Experts of a small language model.
Experts: 64 experts in each of 13 layers, 192 tanh GELU neurons an expert, 2 picks a token, a sigmoid router.
Training: a variant of Muon for the experts, 5585 steps.
Below are experts of layer 3 (counted from 0) of a mixture-of-experts language model. Rows are named router (the router's row for the expert), up (a neuron's input weights, with its number), down (a neuron's output weights, with its number) and show model dimensions 0-191. Each number is 128 + 24 x the weight over its row's rms, rounded and kept within 0 to 255.
After each expert's rows: a language model's description of what the expert responds to. This comes from a sample of Wikipedia text that the model never trained on.

# expert 58
router [151 134 167  94 131 110 137 121 146 139 121 144  92 197 100 136 141 128 115 136 129 104 106 148 145 150 108 128 197 120  96 108  94 122 124 112 128 130 136 153 130 128 152  80 138 118 170 156 147 163 141  79 134 157 115 113 161 118 159 120 150 131 136 127 110 150 117  79 139 128 103 152 119 117 124 166 147 134  96 140 165 107 141 113  90 123 124 105 108 123  92 113 123 106 125 145 139 114  79 137 190 143 148 117  80  91 146 133  98 129 144 129 131  87 100  91 169 145 138 129 169 128 119 121 117  98 113 147 141 104 104 126 115 139  95 127 100 159 146 117 139 180 122 126 117 168 155 102 125 188 113 159 124  98 142 144 125 151 142 143  87 122 103 125 152  79 145 131  96 129  99 152 152 159 125 144 173 174 101 149 122 118  99 119  87 108 135 129 118 154 125 132]
up0 [125 110 113 135  92 141  90 116  77 140 149 126 135 142 136 133 134 102 118 177 142 175 153 147 110  76 137 160 114 136 157 117 129 135 160 111 133 118 143 188 128 135 164 134 181 118 174 124 107 103 125 123 138 125 125 107 124 107 145 146 148 115 147  90 104 127  90 107 163 121 114 109 121 140 121 123 128 130 129 151 137 132  94 148 112  72 127 132 120 102  98 110 129  34 162 132 122 123 111 120 120 139 145 101  94 108 131 129 137 149 151 162 134 113 124 146 134 191 113 101 127 111  89 141 143 157 150 146 130 127 119 140 146 135 108 122 155 116 117 150 128 133 136 153 123 151 109 111 109 116 154 125 114 110 145 133 190 117 138 171 138 154 181 107 135 138 139 174 129  87 116  92  99 151 106 152 154 130 176 150 140 157 156 116 139  72  94  89 141 145 100  97]
down0 [135 106 122  94 129 167 124 192 151 145  92 133 168 121 147  89 115 107 151 133 126 147 127 139 105 140 134 118 100  90 127 145  89 156 140 186 129 133 140 138 131 141 126 178 111  85 114  91 126 184 141 186 136 133  99 115 134 168 128 121 169 116 105 129 100 174  81 168 116 172 149 130 115 112  80 117 133 146 103 171 131 132 135 136 151 172  83 115 150 125 152 139 108 135 119 139 149 113 124 106 124 147 133 151 157 127 125 171 112  66 142 122 107 157 123 120  90 131 136 143 105 137 133 116  74 107  86 138 123 101 118 118 103 110 135 167 128  92 110 125 123 137  98 110 117 162 126 113 158 114 106 125 112 113 143 111 141 117 149 111 135 108 112 120 160 121 131 121  98 123 153 108 178 140 129 139 145 127 124  99 145 151 150 127 111 138 144 110 107 176 103  68]
What it handles: The syllable in, inside or starting words, and con, as in Basin, clinical, Finnish, brain, and the preposition in.

# expert 60
router [134 123 157 131 155  72 105 130 146 142 127 148 135 156 135 123 132 129 105 112 149 122 116 146 142 151 151 117 134 146 101 125 130 122 120  92 142 132 125 120  94 136 158 144 169 131 135 148 163 116 144 131 126 129 151 117 125 112 133 169 118 161 176 121 155 125  65 126 107 124 154 113 157 127 116 130 169 169  98 112 112 129 132 111  95 118 103 118 107 130 119 179  93 108  84 138 117  73 124  81 129 120 143 100  97 145 171 122 105 140 141 136 108 158  73 137 155 108 154 144 141 140 158  88 128 112 135 148 125 103 139 130 131 112 110 127 141 153 149  79 133 149 165 182  96 173 129 148 112 138  54 151 101 116 104 111 150 111 136 128 122 128 133 118 121 128 127 115  65 101 136 123 193 134 180 111 130 161  84  98 122 169 109 151 100 141 129 132 112 157 108 101]
up2 [147 132 156 131 126 139 114 108 151 119 103 131 111 156 104 161 138 116 148  99 124  92 137 116 124 121 124 190 115 135 105 143 140 109 125 113  83 131  96 110 170 107  96  90 125 117 120 112 142 167 126 149 114 155 112 118 112 177 165 146 132 122 109 176  89 121 124 135 180 112 174 126 110 131 144 129 185 104  97 128  99 101 134 113 119 139 140 114 140  94  95  86 168 106 145 123 137 120 150 126 109 100 116 110 115 147 151 150 109 182 123 121 104  87 160 152 146 129 148 108 143 153 120 108 139 149  87 112 153 121 141 145 134 131 108  91 121 102 120 116 126 112 108 154 142 109 161 168 130 175 107 187 132 163 151 131 117  90  93 122 130 147 191 136 139 139 137 149 133 142 116 113 168 100 132  93 126  83 168 117 129 123 117 127 115 172  79 151 114 166 138 162]
down2 [133  92  83 120 133 129 157 147 126 157 135 110 167 128  92 146 122 139 147 111 111  76 132 138 112 106 111 156 107 102 154 112 120  90 111 138 148 166 115 153 108 113 120 109 138 117 172 103 126 116 158 164 132 110 125 125 169 106  95 124 128  82 128 122 144 135 125 154 105 134 138 115 195 126  85 110 131  86 122 106 144 126 110 121 136 119 123 155 100 120 149 112  78 117  83 145 119 175 161 128 179 107 102 119 161 110 141 130 161  90 149 122  72 163 125 152 182 144 155 161 140 166 104  87 125 111 143 147 130 128 137 115 115 104 108 134 138  65 119 147 172 146 193 129 103 159 148 136 109 156 143 108 167 158 123 148 115 127 100 129 150 126  98 136 110 163 124 118 130 108 110 154 149 102 105 128 101 139 158  97 124 144 109 121 144 136 114 128 138 125 109 167]
What it handles: Endings or words forming field labels in infoboxes and tables, such as Position, Website, Number of, Senior career, Total.

# expert 41
router [149  86 133 160 191 141 118 123 130 151 128  98 122 168  85 120 129 134 102 168 138  83 109 122 109 137 126 159 114 116 139 156 139 174 136 107 108 153 145 143 144 151 144 157 130 110 155 140 158 153 134 112 134 124 143 109 147 162 122 112 150 128 145  85 111 129 132 127 166 113 120 134 121 128 121  83 146 133 113 112 145 139 126 131 131 180 101 115 114 137 120 145 170 159 112 157 127  88 175 116 134 152 131  73 139 145  83  81 108 133 135 126 112 160 112 116 126 103 165 123 146 144 114 136 121 124 106 108  94 145  90 108  88 163  97 103  98 123 210 165 138 149 127 193  78 143 119 173 162 133  98 147 114  90 143 144 122 102 144 105 133 111 114 118 119 103 127 137  95 137 109 125 171 157 126 126 112 125 136 139 100 103 153 138 112 135  85 131 133 157 102 105]
up2 [142 106 105 124 121 142 159 126 116 150 139 152 124 131 152 162 151 174  88 131 118 132 161 121 151 121  87 142 127 100 134 204 119 141 107 141 136 109 144 125 115  86 111 101 106 114 123 139 143 131 130 124 154  97 125 164 134 146 107 142 119 122 158 150 124 138 107 126 161 114 155 158 134 102 145 120 101 140 100 124 134  75 164 156 147 167 117 155 122 139  92  93  69 131 119 130 148 118 125 102  98 102 105 154  86 177 110 155 120 146 122  90 143 118 144 114 108 128 128  93 151 162 154 112  64 151 147 130 161 129 154 137  99 158  93 128 139 135 118 175 144 105 138 126 125 114 115 135 121 138 139 165 163 180 143  98 120 108 177 146 101  75 129 114 146 156  87 158 154  98  75 133 153 173 131 106 111 139  99 118  88 125 134 119 159 136 112 137 130 127 114 128]
down2 [104 139 109 141 130 105  86 137 100  92  78  86 138 112 100 127 122 112 145 123 130 122  74 136 127 143 124 119 104 116 138 120 128 137 133 145 120 154 159 111 168 119 118 128 112 163 110  91 105 124 141 137 134 141 139 127 131 103 143 144 168 132 121 142 101 132 133 139 159 112  87 110 119 138  94 112 127 140 141 168 147 174 140 123  90 102 147  99 128 150 172 182 182 119 142 132 114 110 173 145 121 177 124 108 120 147 162 109 148 126 114 117 137  92 124 151  98 127 116 190 105 128 136 155 147 142 106 142 112 109  86 103 118 176 139  84 127 117 116 141 107 110 118 142 154 103 140 123 132  94 143 104  86  83 122 119 114 115 101 110 134 197  81 157 138 131 165 123 122 184 146 161 126 112 133 113 129 158 143 107 173 125 180 113 108 163 106 163 152 105 120 147]
What it handles: First pieces of capitalized words, usually names in tables and lists, such as Lu(be), Ar, Mar, Re(search), Me(anwhile), An(gell).

# expert 16
router [187 128 105 110 166 138 138 109 169 151 125  94 127 148  78 128 166 122 137 124 146 124 133 156  99 161 161 152 165 135  96 113 158 144 166 132 123 120 135 154 128 109 132 130 145 110 121 149 171 122 128 107 139 110 112  77 141 133 130 115 131 107 147  83 125 113 123 138  83 126 138 125 116 122 125 103 146 123  89 179 154 122 136 134 138  93 136 125 126 100 138 160 110 119 132 148 168 118 133 143 151 132 161 112  92 149 110 154  96 124 110 133  93 153  96  82 129 144 107 115  94 149  80 106 150  92 111 128  71  86 141 143 126 144 136 134 107 152 123 128 146 125 105 148 121 138 124 118 176 106 106 185 131 148 134 122 178 119 119 159  95 106 126 112 123 122 150 139 121 138 136 168 123 148 182 131  98 167 101 153 112 133  92 137 109 138 148  71 151 191 109 164]
up11 [113 135 132 120 131 168  97 182 174 147 133 154 160 125 125 126 138 114 160 145 160  95 171 143 156 131 111  84 128 159 129 151 137 154 117  97  89  74 123 145 104 126 118 163 151 125 119 107 142 161  89 100 157 124 150 150 115 154  88 132 112 128 160  81 132 110 138  99 151 142 133 122 102 135 120 138 136 176 129 136 108 140  95 189 111 144 140 113 146  60 114 103 141 130 133 131 156 114 170 146 101 153 112 111  98  80  98  87 100 168 141 117  85 122  78  96 157 163 153 138  78 147 147 137 119 112 129 128 117 134 127 116 151 146 159 138 123 140 128 144 124 157 139 131 123  96 106 123 130 122  95 101 151  99 145 115 119  95  87 112 153 119 133 164 154  88 137 139 123 147 126 133 135  94 137 154 129 155 135 143  92 153  93 119 125 158 147 123 117 144  87 135]
down11 [ 90 111 146 134 147  90 156 104 171  82 130 150 131 147 126 166 100 134 112 111 129 127  89  81 114 136 126 117 136 141 126  92 163 147 159 142 139 134 167 139 105  85 136  89 129 119 117 130 154 112 146 180 107 100 128 142 111 129 128 147 109 156 111 149 152 132 162 134 153 106  95 124 121 110 155 136 169 133 164 137 151 106 111 167 133 123 147 154 150 139 174 116 154 126 104  85 156 146 141 112 107 122 128 118 112 114 110 183 155 111 147 132 139 181 120  89  98 124 116 132 144 108 112 110 158 164 147  69 131 112 148  96 101 139  89 139 103  99 154 151  95  93 121 113 161 178  90 148 135 153 115 136 113 182 136 105 116 145 125 103  78  85 121 119  96 132 172 118  84 133 112 128 159 113 147 146 104 106 160 142 112 121 124 121 152 115 134  98 133 111 141 147]
What it handles: Word-internal d and d-ending pieces such as -nd, -and, -rd, as in with-d-rawn, Gla-d-stone, thous-and, uphel-d.

# expert 23
router [127 155 128  87 160 148 123 128 133 172 108 108  92 150  76 119 130 145 131 164 113 156 100 141 112 160 131 108 116 155 132 136 125  95 128 137 135 168 152 118 123 105 115  90 146 122 118 161 135 139 133 101 141 115 162 104 130 121 162 163 102  68 129 120 104 119 118 132 124 145 149 131 124 109 115 136 164 133  67 149 124 139 121  68 152 174 119 143 138  92 164 146 164 127 121 122 152  78 119 117 143 152 157 139  87 162 167 160 157  65 145 111 118 134 112 152 152 141 147 136 146 110  79 138 105 129  87 163 131 138  83 117 138 124 112 144 110 137 163 164 135 119 134 122 100 146 129 137 141 126 102 145  80 105 107 130 151 159 127 100 108 171 134 150 153 150 139 129 109 116 107 155 137 141 114  66 113 125  99 143 114  96 113 157 120 155 143 159  91 147  92 143]
up1 [144 159  94 121 149 168 168 116 147 136 101 122 132 139  61 146 146 136 133  61 137  90 140 100 140 164  99  87 117 142 107 139 121 141 147 162 132 132 126 166 113 160 117 139 154 168 104 156 125 178 151 139 128 148 156 104 104 114 111 141 158  75 154  96 120 151  86 115  85  87 105 113 161 100 126 133 121 106 127 137 101 110 140  88 158 160 110 105 140 179 156 131 136 152 142 160 113 114 115 110 162  71 123 169 122 144 135 175 108 108 118 116  71 118 135 132 126 136 126 130 146 185 125 135 129 110 129 148 100 105 138 173 134 102 123 133  92  85 138 144 139  79 153 120 179 107 143 140 120 106 131  98 130 144 159 109 120 112 119 131 109 137 138 106 131 149 138 107 103 123 134 120 154 102 125 114  96 132 107 151 129 100 118 107 136 122 139 163 117 133 120 145]
down1 [162 153 136 118 102  99 150 135 133 144 136 164 111  89 132 143 147 139 127 125  83 109 118  99 102  68 145 151 153 131 152 128 132 112 180 108 129 102 137 117 109 136 131 131  98 132 118 113 135 129 113 134 129 114 148 165 151 164 123 159 131 165 112 175 141 139 140 159 167 129 141 157 126 158  83 163 120 133 164 131 165 114 123 148 112  76 110 104  80  92 153 118 128 104 132 156 166 142 133  87  96 101 130 117 134  99  62 123 100 152 122 142 108 127 146 183 103 132 150 116 142  81 151 130 113 123 191 152 114 137 159 146  90 122 101 119 146  90 118 133 165 135 105 108  97  97 104 117 132 127 129 117 134 107 154 144 120 134 115 111 138 123 127 173 135  92 131 144 113 100 109 142  75 120 105 178  92  96 129 148 133 156 129  99 145 156 148 127 171 118 129 113]
What it handles: Stem pieces after prefixes like re-, pro-, pres-, de-, as in reluctant, resistance, presidency, decisions, replaces.

# expert 0
router [137 106 195 122 127 112 122  87 147 109 116 150 134 153 139 148  75  90 109 146 108 132 119 164 123 140 114 140 163 129  91 166  98  89 137 105 117 159 131 154 135 157 104 114 147 133 139 129 155 136 121  93  85 157 124  75 142  97 148 143 111 129 113 113 121 152  85 134  99 124  86  97 127  99 156 163 162 135 127 119 113 135 178 140  91 123 102 113 105 102  67 151 129 136 120 116 141 115 152 169 131 175 138 112  99 179 155 122 128 146 111 106 125 120 129 132 114 169 118 107 129 121 101 119 170 126  86 153 166  81 162 147 131 140 101 134 149 165 167 132  99 138 146 130 119 143 126 123 137 124 135 117 114 116 138  99 149 162 135 175  96 141 133 148 154  98 136 149 129 128 137 142 148 132 130 104 170 131 115 102 105 125 102 150 145 111 159  95 130 184  90 149]
up0 [116 134 162 111 154 159  93 177 110 126 172 107 123 148 107 134 111  90 155 138 111 104 143 141 111 142 172 124 112 154 130 139 114 136 151 156 125 116 133 123 151 156 151  85 136 109 150  88 125 153 109 118 146  95 124 170  92 118 117 102 106 167 134 114 153 132 133  90 133 128 115 141 162 124 137 142 150  91 121 107 152 139 162 152 146 174 133 102 136 103 108 114 102 130  83 145 138 123 143 112 126 126 125 120 130 116 139 116 105 149 115  92 145 145 127 138  80  97 124  90 102 155 165 109 207 100 122 122  98 159  97 154 150 100 137 140 122 119 160 122 143 131 105 141 126 134  98  94 116  97  73 151 125 117 138  77 111 178 117 111 110 163 140 133 135  97 132 109 205 143 143 131 163  92 110 120 149 144 126 166 118 137 128 108 155 130 176 125 165 111  96 120]
down0 [166 156 109 114 100 146 138 138 146 137 134  98 155 127 155 126 109 158 115 172 172 102 101 132 165 133 177 112 106  84 111 111 100 150 121 153 161 122 117 125 161  87 134 125 121 119 171 125  79  93 136  94  93 124 134 124 169 105 132 169 148 104 169 150 120 169  95 130 157 133 144  85 123 114 163 125 139 159 121 128 104 130 125 107 121 114 152 117 145 157 111 151 121 101 197  93 150 116 102  91 120 127 148 145 137 114  41 148 127 121 104 157  83 133 115 134 122 125 129  97  99 137 103 104 123 135 140 140 101 117 131  90 138 122 161 145  99 191 132  88 119 143 134 105 133 105 120 129 135 122 130 121 123 137 137 137 124 129 121 136 133 161 164 104 106 168 152 131 123 100  94 112 108 160 110 127 112 114 162 115 150 184 118 117 129 156 108 143  96 146 151 129]
What it handles: Single capital letters inside acronyms and abbreviations, plus wiki heading equals signs, such as UI-C, U-S, PS4, ==.

# expert 13
router [178 115 138 105 136 112 119  93 139 142 118 115  82 144  94  94 141 123 121 135 137 133 144 147 111 183 121 175 192 104 132 150  97 141 112 127 138 137 183 152 138 168 138 159 116 126 123 131 132 120 109  70 123 140 137  99 115 104 140  92 104 136 127 101 138 146 133 104 110 116  83 115 127 165  95 144 138 130 107 136 115 113 169 113 133 119 148 117 112 127 137 142 116 151 119 163 143 142 134  83 119 146 124 129 111 124 125 125 141 131 167 121 102 170 102 104 120 145 178 119 126 148 166 104 142 114 138 175 119  84 169 145  55 136 124 175 129 140 112 105 156 130 135 154 104 149 133 138 159 111 128 101 162 106 114 117 136 136 102 134 121 155 160 111 156  86 117 149 109 140 145 170 113 130 146  64 124 122 123 118 105 152 138 183 107  97 123 134 103 165  78 133]
up12 [162 158 137 118  93 130 116 104 148 131 153 120 127 109 114 116 159 142 117 136 121 101 166 160 149 141  96 140 124  79 126 130 121 107 135 135 121 135 176 126  84 171 178 137 136 138 146 111  94 105 141  85 113 152 103 128 139 121 120 116 141 112 109 106 153 167 160 190 165 142 130 152 116 119 139 144 119  67 124 152 106 161 142 118 108 119 122 133 110 153 147 119 145 109 128 122 163 108 119 130 130 159 111 158 117 134 167 150 138 105 118 133 159 134 147 153 136 166 140 131 151 179 106 125 122 106 124 116  93 156  91 127 144 139  94 129 127  93 131 140 151 121 162 123 142 101  79 176 137 129 132 159 128 183 162 122 118 122 105 127  86  94 130  99 134 114 162 137  96  86 138 113 159 124 152  84  94 101 111  78  89 146 110 146  94 108 118 159 116 138  65 131]
down12 [148 152  93  96 107 137 157 144 105 115 151 154 190 124 133 161 165 174 109  98 117 118 163 143 110 108 115 161 143 131 103  80  95 157 133 140 104 101 154 113 164  97 119 124 107 142 111  88 143 155 154 129 114 128 125 157 107 140 115 148 135 165  77 135 143 143 108 130 119 150 104  99 136 144 132 176 112 132 100 163 167  75 124  98 119 112 138 131 162 110 165 113 106 112 104 141 111 147  88 100 110 109 150 150 127  92 131 135 134 109 111 136 107 120 133 121 148 133 114 103 154 118 135 151  94 134 109 133 132 118 113 116 121 120 121 164 102 156 100 122 137 146 147 145 100 177 101 130 126 123 113 130  92 124 108 122 122 161 183 106 140 141 176 118 156 107 114 144 127 135 157 130 141 150 100 112 152  53 188 182  98 131 135 107 165 125 139 122 119  85 137 123]
What it handles: Consonant-cluster pieces c, st, m, p, sh, br inside or starting words, as in magneto-st-riction, Bir-m-ingham, lo-c-ate, in-st-itutions.

# expert 15
router [144 114 145 117 121 159 106  88 157 127  96 119  96 135 123 155 138  95 126 146  92 106 115 106 102 128 112 170 205 127 108 193 150 109 120 148 134  97 141 120 159 117 145 152 139 181 160 123 170 138 126 123 121 120 117 138 150 121 163 129 120 100 144 126 105 101  97  97 117  99 115  88 138 114 111 153 185 110 115 140 137 143 206 115 137 119  76 145 123 131 114 151 141 125 107 114 101 131 163 130 155 141 150 136 113 121 121 141 149 137 144  91 127 109 118 141 131 156 125 100 135 164  97 110 113  98 114 164 132 145 108 127  72 145  83 127 149 164 123 146 128 147 126 101 104 104 116 154 162 147 143 203 123  99 150 119 154 150 126 145 116 146 146 128  94 126 141 173 136  83  86 144 128 130 119 154 154 129 135 135 107 101 122 125 116 117 158 150 103 161 113 125]
up1 [169 147  88 143 107 108 150 100 151 105 115 109 138 142 116 154 141 122 116 141 100 132 153  94 104 137 113 170 118 120  95 164  84 205  93 119 128 139 125 123 140 146 137 141 181 122 131 133 133 108  99  95  89 114 125 162 151 104 104 103 102 121 147 158  87 120 121 106 147 133  94 119 134 150 110 139 106 135 124 143 129 100 100 151 108  95 148 102 146 130  99 171 132 128 140 122 121 130 153 166 140 189 143 121 105 109 112  99 155 128  65  97 153 128 125 162 146 160 142 165 142 144 100  78 138 146 169 128 110 141 139  97 116 177 134 125 144 114 138 157 103 130 137 146 115 160 126 143 142 169 108 125 131 149 108 148 117  94 122 171  81 121  91 100 160 133 182 131 136 130 110 107 115 145 105 122 111 130 145 125 102 143  90 181 104 132 112 106 110 126 154 128]
down1 [ 92 118 117 126 160 149 141  91 130 108 129 114 144 142 115 150 101 113 140 144 117 114 115 126 158 132 154  99 173 123 123  96 164 111 165 139 126 132 151 105 123 143 129 153  72 108 114 112 169 142 103 123 168 114 102 138 111 149 114 159 131 134  77 148 170 155 120 136 109 142 124 138 102 143 128 118 158 151 142  97 116 156 131 103 106 122  78 126 140 141 166 115 119 121 157 157 128 119  67 151 128  92 105 115 105 141 171 152 120 107 125 132  83 131 118 129 134 130 150 113 107  84 162 190 170 130  71  99 154 112 124 144 101 132 124 150 128 145 154  75 163 112 130 146 127 117 179 158 153 103 115 114 167 107 118 107 160  92 122 108 141 108 122 165  94  91  44 124 134 141 154 127 124 151 137 123 125 127 131 159 140 148 112 110 162 115 138 162 123 137 119 122]
What it handles: Hyphens, Roman-numeral I's and capital letters inside acronyms such as COVID, PhD and Charles III, plus dollar signs and LaTeX symbols.

# expert 30
router [117 104 118 113 130  75 100 112 123 125 116 130 149 150 129 102 104 129 113 104 116 125 125 150 116 152 137 117 129 133 108 143 130 131 109  75 152 138 109 129  80 157 147 153 130 118 131 144 113 113 126 126 116  92 141 116 134 110 104 138 104 174 184  58 147 150 141 134 117 138 154 122 145  92 129 127 140 149  89 140 110 110 136 143 138 138 130 139 125 141 116 169  99 164 104 149 150 104 112 101 131 158 151 130  93 143 140 133 155 157 145 102 122 125  63 113 146 103 132 150 162 122 158  86 134 136 129 134 122 138 118 162 118 101 105 133 122 163 158 135 137 127 125 156 150 133 143 147 118 149  85 129  61  91 131 166 164  94 147 131  93 171 145 131 138 146 139 140  79 110 161 145 181 138 159 103 126 215  97 129 110 102 129 138  64 112 136 122 126 151  97 142]
up1 [118 113  94 142 124 111  88 149 136 132 151 119 137 133 116 111 125 129  98  96 147  78 141 167 145 128 122 152 178  89 144 118 158 104 181 117  77  96 119 125 117 159 152 163 128 119 118 113 167 122 143 106 146 102 122 126 155 103 101  99 134 142 123 138 137 118 143 140 147 160 181 131 132 124 172 150 172 105  94 152  98  89 115 119 148 141 124 110  80 144 124 178 169 117 113  77 153 107 120 153 161 148 152 129 134  87 115 141 154 112  93 118 128 111 141 111 146 116  88 124 150 129 136 125 113 136 110 117 135 102 123 125 130 150 144  96 130 144 192 129 106 127 123 139 111 121  76 126 127 181 144 181 109 132 123 119 107 139 125 115 139 112 113 163 144 126 101 157 142 126 117 113 156 101 139 133 116 180  87 158 104 138 137 157 130  76 138 112 119 176  82 104]
down1 [ 82 132 147 135  36 137 117 109 148  93 135 118 136 143 141 106 135  66 134 118 135 156 149 141 173 167 133 121  86 112  84 173 108 176 125 101 130 108 135 140  75  92  76 153 117 132 162  96 133 124 105 130 160 126  94 144 147 116 105 133 138 148 167 164 113  95 153 168 162 117 146 113 123 129 153 161 148 107 123 128 128 156 164 120 139 150 141 159 125  92 124 100 126 111  90  94 155 127  79 127 154 139 179 131 121 139 122 153 157 137 146 140 116 129  96 122  90 129 152 120 132 155 136 123 111 134 160 117 140 129 145 127 113 106 120 123 120 160 102 140 121 146 141 113 173  93 124 181 103 117  93 133 137 150 108  96 139 149  96 101 119 131  85 111 127 139 120 131  97 155 105 124 122 116 110 136 146 129 153 132 160 167 120 120 148 109 105 133 153 159 107 115]
What it handles: Word endings completing infobox and section labels, such as Military service, Secretary of, Binomial name, Personnel.

# expert 61
router [178 106 117 108 129 126 126 127 161 176 100 113 121 165 123 117 105 112  89 190 116 151 135 117 157 142 139 115 130 141 166 113 152 146 114 116 116 155 162 156 179 153 141 110 113 127 140 127 162 178 115 112 147 113 125 125 138 151 159 132 127 111 122 147 117 129  71 137 107 137 117 130 101 107 133 106 123 114  60 154 131 118 138 101 116 154 121 136  83 137 120 168 107 141 143 152 140  73 154 152 144 153 122 159 130 164 140 113 137  69 155 176 118 114  94 142 148 123 145 146 110 102 125 150 109 127 106 123 127 109 112 131 124 118 102 131  97 168 143 139 132 120 132 102  99 122 106 137 156 132 146 149  84  92 113 165 135  95 150  93 120 150 126 124 192 175 149 150 103  69  91 154 132 115 152  95 103 139  84 116 122 115 138 144  95 109 121 163 118 130 116 119]
up2 [112 104 126 120 132 133 136 167 170 136  79 151 100 175 150 107 162 120  84 141 123 128 137 150 139 107 126 112 123 126 146 153 100 165 100 115 124 133 133 104  90 160 118 132 116 146 149  88 131 108 132 122 129 127 126 155 134 157 147 132 130 130 144 106 171 114 156 122 154 116 122 126 136  97 125 106  97 124 139 124  90 118 130 137  99 109 132 158 149 101 134 147 142  96 146 104 140 155 159 169 105 121 169 101 157 124  86 147 104 139  82 113 152  88 133 147 119 154 129  72 122 138  92 198 131 113 148 134 157 108 158 114 163 153 117  98 115 113 120 174 208 153 119 114 112 110 113 112  93 168 122  73 139 113 164 137 129 151 127 126 125 141 146 133 128 121 128 169 103 121 147 120 138 113  85  85  98 129 112 154 108 139 112 171 162 120  99 160 126 112  90  97]
down2 [130 119 162 177 138 111 152 107 124 113 220 103 146 119 104 147 115 102 153 105  97 150  73  65 130 118 154 125 189  91 134 110 142 119 156  95 109 155 125 118 109 128 139 152 116 147 137  97 151 146 135 142 111 140 141 137 115 122 122  96 109  87 130 123 129 136  87 110  92 142 150 110 158 123 155 145  94 120 144 148 155 132 172 156 138 130 122  98 118 154 127 123  85 114 116 122 129 149 133 100 134 128 131 109  99 186 111 119 132 109 128 157  54 160 113 122 140 122 130 154  99 110 120  96 129 135 157 172  80 123 157 155 120 106 127 137 112 149 158 124 104  91 112 155 163 150 133 147 135 185 132 154 120 180  82 140 115 120 136 118 125 127 135 138 107 132 153 105 164 126 127 118 125 104 143  93 139  92 127 141 124 127 144 130 119 119 142  83 141 109 142 143]
What it handles: Pieces n, an, en, rect inside words, as in migra-n-t, lo-an-ed, Pla-n-ifilum, Di-rect-ed, plus word starts N, plan, found.

# expert 56
router [159 123  98  96 127 142 137 127 166 161  96 117 139 160  97 152 122  95 143 128 129 131 141 137 136 123 163 147 160 132 146 124 132 107 142 135 124 116 130 174 148  95 128 150 119 124 120 150 169 143  99 136 151  86  98  75  91 112 163 158 114 124 156  96 130 122 129 124 149 159 117 104 141  73 122  90 143 106 137 151 137 123 126 111  85 158 144 121 140 109 106 142 103 137 105 137 110 103 167 135 146 125 129 125 117 161 109 126 139 130  88 152  88 159  64 135 147 124 124 148  97 151 142  74 164 113 120 184 113 123 117 150  96 159 125 134 137 133 113  96 111 155 142 145 131 108 150  86 164 138 114 178  95 115 120 109 169 125 124 132 162 105 176 131 118 144 117 142 106 120 141 161 120 168 139 116 118 176  91 100 126 124 136 119  87  93 168 118 111 164  83 159]
up0 [166 114 117 142 104 155 139  81 113 112 181 114 112 155  87 135 127 120 123 129 144 103  83 102 117 121 127 149 103 135 151 112 155 114 121 124 135 122 133 140 117 153 114 118 135 161  97 147  78 144 100 106 138 175 124 111 107 138 119 119 113 106 130 180  82 142 124 112 112 124 131 156 114 106 172 154 227 111 146 105 101 126 156 135 127 143 131 103 107 112 116 171 157 125 104 106 145  91 130 112 115 143 101 124 124 132 160 134 111  89 129 115 105 125  85 122 114 107  97 189 145 150 148  88 135 135 116  96 124 133 116 136 129 136 135 142 140 153 111 136 111 151 168  81 104 139 149  96 162 139  93 155 136 150 139 125 166 151 146 130 150 125 107 118 129 124  88 129 141 201 156 121 108 152 116 101 124 100 144 187 130 154 134 158 128 128 139  83 149 146 113 116]
down0 [114 109 143 112 130 136 120 156  98 141 137 128 139 128 158 129 129 114 131 135 103 176 189  97 153 128 113 115 167 125  95 112 124 106  97 126 135 117 140 150 126 129 120 114  75 150 130 149 175 126 131 143 105 109 134 105  98 136 148 116 125 125 131 117 140 167 138 113 165 104 132 127 109  95 142 130 101 143 111 104 146 130 171  99 147  60 170 121 106 139 115  92 143 127 151 117 137 125 115 165 134 128 150 123 163 150 188 164 147 128 145 129 147 136 119 158 153 100 113  97 164 134 129 130  99 118 110 122 160  92  98  93  79 111 103 153 132 132  74 106 107 188 137 126 123 102 125 156 163 117 138 207 126 151  93 128  96 128 110 134 146  98  99 116 122  99 118 135 152 119 106 115  95 125 158 141 119 125 158 121 106 114  96  89 152 111 151 157 192 129 128 154]
What it handles: Verb stems and pieces before an ending in sports and game text (draft, set, batted, approached), plus words like game, start, pass.

# expert 63
router [162 130 136 126 158 133 103 146 137 160  91 112 142 124 161 107 103 180 107 111 136 117 131 127 111 151 136 122 130 139 119 178 113 111 111 135  91 105 114 119 136 117 148 119 110 180 123 137 138 166  98  98 154 174 160 126 164 116 108 151 132 133 116 123 117 153 109 112 162 146  96 116 147 158 114 141 184 116 111 151 149 108 151  83 111  90 171 112 113 141 103 135 139 151 118 168 126 124 171 119 145 108 115  90  71  98 159 100 112 140 151 147 109 130  99  72 158 157 178 151  98 162 131 134  90  91  83 139 113 105 133 135 158 129 121  93 125 138 168 155 126 125  94 145 119 117 103 139 113 147 119 182 113 128 178 107 150 128 161 106 135 107 114 123 128  75 167 118 104 128 132 152 128 106 152  86 135 117 111 126 109 103 126 158 122 112 121 135 135 135  89 138]
up1 [134 136 144 160 123 117  76 106 135 119 172 143 135 116 144 137 126 178 122 156 151 134 126 165 118 150 165 147 105 164 138 156 135 142 139 131 120 171 115  82 115 161 140 151  84 122 139 107 110 132 144 140 121 126  85 181 112 135 125 121 129 147  84 101 145 119 109  83 133 132  90 163 171 138  97 118 144  97 123 128 137 155 140 168 103 153 113 164 138 123 123 145 170 110 130 160 141 157 125 173 121 122 115  91  72 134 143 135 144 108 136  84 161 147 129  64 148 133 104 102 159 165 113 108 105 116 105  84 160 138 124  96 111 127 119  96 118 173  96 132 142 113  98 139 109 160 123  90 133 156 155 108  87 126 147 111 115 143 115 151 123 136 110 127 125 156  98 136 115 115 162 108 118 105 149 105 100 178 129 117 164 112 110 120 140 147 105 159 134  97  93 141]
down1 [162 109 118 133 123 100 110 162 140 143 128 131 104 152 119 188 161 132 133 127  71 103 126 103 145 115 124 124 125  99 147 161 131 122 110  85 111  70 138 196 138 120 143 102 131 145  84 115 168 132  80 145 148 146 111 121 154 114 129 173 122 111 143 148 135 173 102 117 126 101 163 111  97 133 144 118 131 138 125  98 143 164 123  85 150 134 134 156 117 106  72 166 129  87 104 121 146 103 123 118 113 129 141 165  98 143 108 169 154 171 113 143 137 153  74 142 188 126 107  89 104 110  90 151 127 176  90 118 140 149 151 132 109 101 145 143 142 113  88 125 130 118 111  90 118 146 182 149 131 116 110 134 142 109 125 121 136 136 154  94 123 140 106 122 118 101 130 124 144 113 147 137 143 134 101  98 149 104 143 130 136 132 142 108 174 144 122 155 119 108 152 159]
What it handles: Middle syllables after an opening piece like Mar or Man, such as Mar-gin, Amal-ric, man-age-r and Austro-Hungar-ian.